Below are experts of layer 6 (counted from 0) of a mixture-of-experts language model. Rows are named router (the router's row for the expert) and show model dimensions 0-255. Each number is 128 + 24 x the weight over its row's rms, rounded and kept within 0 to 255. Numbers have three digits each.
After each expert's rows: "mostly gets" lists some tokens that are sent to it at least half of the time; "gets" lists some tokens that make up at least twice as much of what it gets as of all text. This comes from a sample of Wikipedia text that the model never trained on. Tokens count by the router's weight.

# expert 20
router:080119108136126148146122064159155128089165119151147071149147132111119115164130114198138127123187136139153149151169133084113132136111134147153107184105147162131100137169165097135166096097139156161128136153120154137142130122128143108103195128140112113130148126126146075117126132172139137117089133134159143128100112133108136129125164118134115161091151131136107130132144152122151132157128135157080115168127139123126122120106140117106103127150118143109125120122152129104106088161135143150148135140141131096123125118109176106123084160118112135132130120143149106163131134097122134145169148176156107120058130113145136160148118109133136116125179112110119127100183122129131101150147153151128083065145113134086125143131100119123127122145141124129096136179102139179108087099162102
mostly gets: "s.", "er.", "es.", "ing.", "iy", "ation."
gets: "\n\n", ".", " K", "s.", "h", ")."

# expert 0
router:098154124140117098187127084109139122113122135141102135131164166138088116158104094136115135123146093109112158180188125104106098093118115197115091164087138146135136127115110152143121106128147167163126096135165116128128146104125167089119132115142122150121120150102143110124103123134133116164107132123152153152133100091143092113127144127135111159123129108141084147161117141114148150149150129166120083140135180126130102150133145133114105124180122127147137150135131139085110082141132141108110098127140156129113122109111108109133131184103109098138125110137161108148127129119113149101135157142147155091104121086126102159151102089107140113169147099110091152129214142115124087144161163111139112116127133139115118189130127112138101135135117108119145119156083158150094067143133084
mostly gets: " (born ", " on ", " May ", "°N ", " February ", ", "
gets: "\n", " | ", ", ", "1", " (", " "

# expert 35
router:106112060142107128121114105118146108101151103148121096126154134126152128144124071108126133135165102146138156154173154106074114144115129176119122177112134183113151170143104112092135110119182169168140127102166135114129138138159148084111118132094111103110189147149141112118104108148130124170139108092141152170111119149117148120165128111130101138129145162127088143147119166130135155120120101159143144115148115116115150134133139163115125125152133152224151148108116136103079156128120121097136139144131107121101135129106132114124105113084131117139118123167131123127126113116111147120139152144137128103109090115141119114148093143113132108138166103113119103117217146104106103146109206135128101110102163124105118149127109092129111087112106101090149141135131154143117111138145121
mostly gets: " | ", " in ", ", ", "; ", ") | ", "- "
gets: " | ", "1", "2", " ", "3", "0"

# expert 25
router:071125070187085144123151106124163124118134097117120131129125140113123104141112093103133176118140094115136159147132135107102131169142143118105151155085161132129126147126164119157166098121162182133135140152116153141145146085170141116089179130130138121112124142149160120103109127158128107156125142091132167129115107136098117116152148157127114143111141125145116150128113132105155144139122107164103098140160137105135120129128125133114116095152167162186133117118124142078091134131136144132139150167154147103122112112108165083080105145127136095100118117165137098144143145107099166097124139157152110094111143105143112173130110084077124100125158115089107093124144155101104138179173136156135124132137128116101108150123093104099131166101112138122177108165119095177131120082122106
mostly gets: " in the", " of the", ", the", " on the", " to the", " at the"
gets: " of the", " the", " of", " The", " in the", " and"

# expert 12
router:096122076160083137142118100148152131115138133136150048114145129129137124172113099125130114100128121113147167134165131103064083138129132154124128182115097145113131150113118120091151137098200154160116129126135153139148134137166139097108149111100127156124161138140126103084119138134108133130133133079117118159099088130093121107164121122131133150106135164136106134130096136156156136123139117150132106131119167112132160133113135147134065120180128125227146130096123140103110143159148145101122153132137125122113117133102122126105106126103126139128138120137145137114125109124102126092161134152133126117087144112159124110125124123117130107129160123095096103107208124094102112142141181160164088115114142126093100129149091106111108101124112123080149129173138136161125089130155134
mostly gets: "0", "6", "9", "5", "8", "4"
gets: "1", "2", " | ", "0", ".", "3"

# expert 17
router:096120075124053138148158064142160132101132083152158093135154112111126119194117111123091147107135101116134180155174116102070098116085114169143161169119118156129150115127118089110137111102163166157151135145191144110160122146156134147119142103127132133107164116136134105091131142155123135142121172102146128156106111129123141106123117106121126127085141140113114132128106170165130112145130114146133096128126134099120144123124130143111113147153104136185145139128145116114102137159133144121130141131134121125131138128117115126088150129099142109105126134162137108115094105116127125140121133131152114117117120115153108145094120125102096100124138119116112095129255158106110103144160188162139123114145145098109110158132122103108126124105089090119161133131123121144105122106144111
mostly gets: " | ", "; ", "| ", ") | ", " |  | ", " on "
gets: " | ", "\n", "| ", " ", "0", "–"

# expert 18
router:112107086147093127156120068210137111115119058100089138140134139112137109166113088161112155120145102114139139173134123108101119139138139161117163148120119157153134105161137105148143132101189141152128149135166143125123135133127147136097138104131130146107170153143142122110136118165114096130138136099140127149127116102118142105153162126121098143126160142135135143139114159088167159145133130148115112164130147088093162118101104172115070096118148143189156099130126135100097125125131145140140131141138116097140112121123143122127110127135133103114118101138142103187118135108121145114149159118136123110139134119152134126122060082097137105131135101138123126125246145114107124165145145139146127109107136120100106129134081096101113120119143082144127116150129104165100107096140113
mostly gets: "\n", " |", "|", ";", "===", " |  |"
gets: "\n", " |", "\n\n", " |  |", ".", ")"

# expert 28
router:124153114152064128126132068136155120099109092125135089154123152108139139142114120165103154112122076129149157146110120132118087141167118138139131137113147160152142126143144150128134105102136168138098149099157122145134154089135165154129145091118180108087147120149168132123141158121144121166156134126131135105112100117104161117111177107111123152105153123161107137117107129164133124152129110151119143124145148067127161124128107108151105126155156156143142061118136105081107114146123115117122131163132134115094111145121156103089126152102100078119118120132138116148131152094109149146119138158124095091090120115113129132133117086130106120154154100151126156128208159099129138161153179136125083113155122139137116136083129143109114104094122153128123189149130132143048132146165136
mostly gets: " | S", ") is a", " | N", " =", "==See also==", ": S"
gets: "\n", "\n\n", "| ", " | ", " S", " ="

# expert 31
router:112107107180105162156142092153135098113151101121126112149125159109153097141123101139127159109155121093156150165155133109112095155125131162090146154100135180159101172115130116127172115093176158169113161121103166117120134122199151100109126110080130146123163121124135131099136130157116098142116136127138158144115118121088130105160154128146070149087146114132119145107113150119182127146121120122115107164137147109129124145096135152089115114144146146191127108115127152107090102166143174144142137132131138127144114108122149111113083133117121114116168123135137100161092146116121108138166161165159123107124159108183142142122106105098147103125151110113103135098142122102105125157125125151170079093157127098096125175126118109117133123118109105118137117164154083149104099093106115
mostly gets: " with", "\".", ").", " between", " ===", " many"
gets: ".", "\n\n", " of", "==", " in", " with"

# expert 37
router:124151078196103148120123080135145142100117107075123115153152169109145135134098127131113142100139090123131134171128126127108099153131153151077166140067142165167148163173159130151117142123202161130143139132117121168149142109151125128115139098124149114111150146141126122118102130117150137149128119088125160153110115143117101158212149104092122135121152101123111146124108139099130112157117121162145129138145136073115140148101107120121110144147116147214138131142110156119097082141128141128121157154152101078133136098114161082111119151112102119139102111130151085133107125110120148113139151141134145091111136111125130145120121091092161108166171107118110117117163141110119113138147139114129096142098129130116080110087110124126123115098140106111166100151123130154123118106135082
mostly gets: " his", " their", " for the", ", the", "ing the", "The"
gets: "\n\n", " the", " The", " in the", " of the", ", the"

# expert 1
router:105111068143125108150105101118166099115125114137094100162151153105126118141130114128117141117148124132164164169186115088078118149134094123095160173105115144104099178127137130133174121115183153145159128134099138135123141117151126080070119117131151160114198139155130111091080090126129137134143111112115150186115101156155123114183157116150104138117140151124093145134127137127160131147114111127112103131145158150121143139116093162130108082161132142170128112106119133103062100128148169125124117119131144118129072130124159141130124132122114101108128143163137110144131126125119157132139121140121118100104128117168075125117110116106135095147156081144128140102183141103130092136154167139134093116135146131143100173127123123089104102120103110095148135155122171146113111106140127
mostly gets: " was", " In ", "010", "022", "015", " May "
gets: "2", "1", ", ", "–", " was", ","

# expert 30
router:106113114127123112155085064144142129098101094122110117146138165091135098166129114163119144107133107121121143177182161114085109181108141138111136173110078164153137122160141074108115118089158148171140130107180134120152119139171108152099129112119165130123136151162163140124129133124096120132145132075170166147102065158122155117124135086151127130113156134142120161126125137147168129151119129122123130129127143100121146138107121153110105111141127136189122144116105123115120127116145116131106160130134123137127100098108134129105127109126084105130154136166128135151106166102123083102123152141131115103090141148133150120100126106124143096122157112123092105128228157101110144182120155098129105109114158110117123134115140124103104111133088082133137139141137088141100123129165149
mostly gets: " / (", " | ", ") | ", "(", "| ", " ·"
gets: "\n", " | ", " |", "\n\n", "| ", " ("

# expert 7
router:052145125169091144133119087113161099089128139109137115143147181113100119144125087131130149091160068103140176168187140116123081132095121165130145155121142133128147154094124143146153101107172152134128108122106146142141149113148139088110147122115148113122141139134141105106084091160147133141122124094129179149095086123152087103138132118153118128136126164159114132140106099122147156122153138134119123121125153158122130167109106122110099070185135151126137141087126154111083133132143126105128125167149127125154102136138131118120096107120148093114122114144138123133163139101114126086150123123149121113104131131116122139127102087120148092139140106117103118099194111136086103181139144157151121109161112115081104175127149150147112103131109124142183151159088125139111124108150101
mostly gets: " in ", " In ", " August ", "In ", " (born ", " January "
gets: "1", "2", ", ", " in ", "\n\n", " ("

# expert 21
router:094121058157088163137112085122137102114133123150132080135124159117165109163121100128107139128160103117143147149167124080074101132130102142109141165124130128122129181145132123137158126122192188140131120113137145126145123131138132101123131108086129136124140157125149107113096093145141127163125115094118153158121087137131117117173123097136132174100156146127113116105074155136157117145133110148158135117163172106110135149093137165095118092153123154189145119089118156096109131125125144115133149140133130114125114139083150102108128117090157104107140130165140132139121111105102121107145129162133128098100121107148127146112129087095138112150171143124140119114217136106078126155121161160169110144131145129099106167122121091108104140121102086117110150152132113147126096141163108
mostly gets: ", ", " | ", " (", "; ", " in ", ": "
gets: "1", " | ", "2", " ", ", ", " ("

# expert 4
router:146115119128086111100130094185122152112125100104160094144142123114127119138110110132118141112143095134112188160136157116108084148098163145140141206059096149139145140148134129125143107103193145128132137127174144151180124134157108152105159099112133132109126147124143105131136112144134128163130122098139130153075093134132098100131132119147148106087153120135085137125127156103133107150135141126128121119144152120094140119087093163145094128152091142204156119116138137102106127161133110098126124155170117119127092132117130125118127147126125107136121123167130127139099141115101127135118136140128088112107116109142142149116126107127100136147149130125134098089255155106111114128130178154140105134121127147108122130141106108109111132115096099104144124127113121129100119122195152
mostly gets: " |  | ", ") | ", "% | ", " | +", "′", " / ("
gets: " | ", "0", ".", "–", " |", "| "

# expert 36
router:097119133152101130132105096165162117119120098108101108128138119088112110148134095150111143135162095130126146162160103114117119126153138154109167136086115114152119127106114164113140101111151154135127132110146117144119153125129150097102114111116137152111146166135146105091087111165134098121120134099149140175097092115147120117143163126158132127140155163169110170141137147078160140131132129142116149127125131110136152129131091140102073097128146157190152096110120105076087107114157103139115125170143142116118118111141169113135116132092148088107100125132113086149139131107119154077129142145123123110103141115141112146131085090117140114138170069132141136113214101135079107158151161110163105129120125110065100122095132101110144117125138107129157127145090162150084131094154085
mostly gets: "a |", "\" |", " =", " |  |", "i |", "  -"
gets: "\n", "\n\n", " |", ")", ";", " |  |"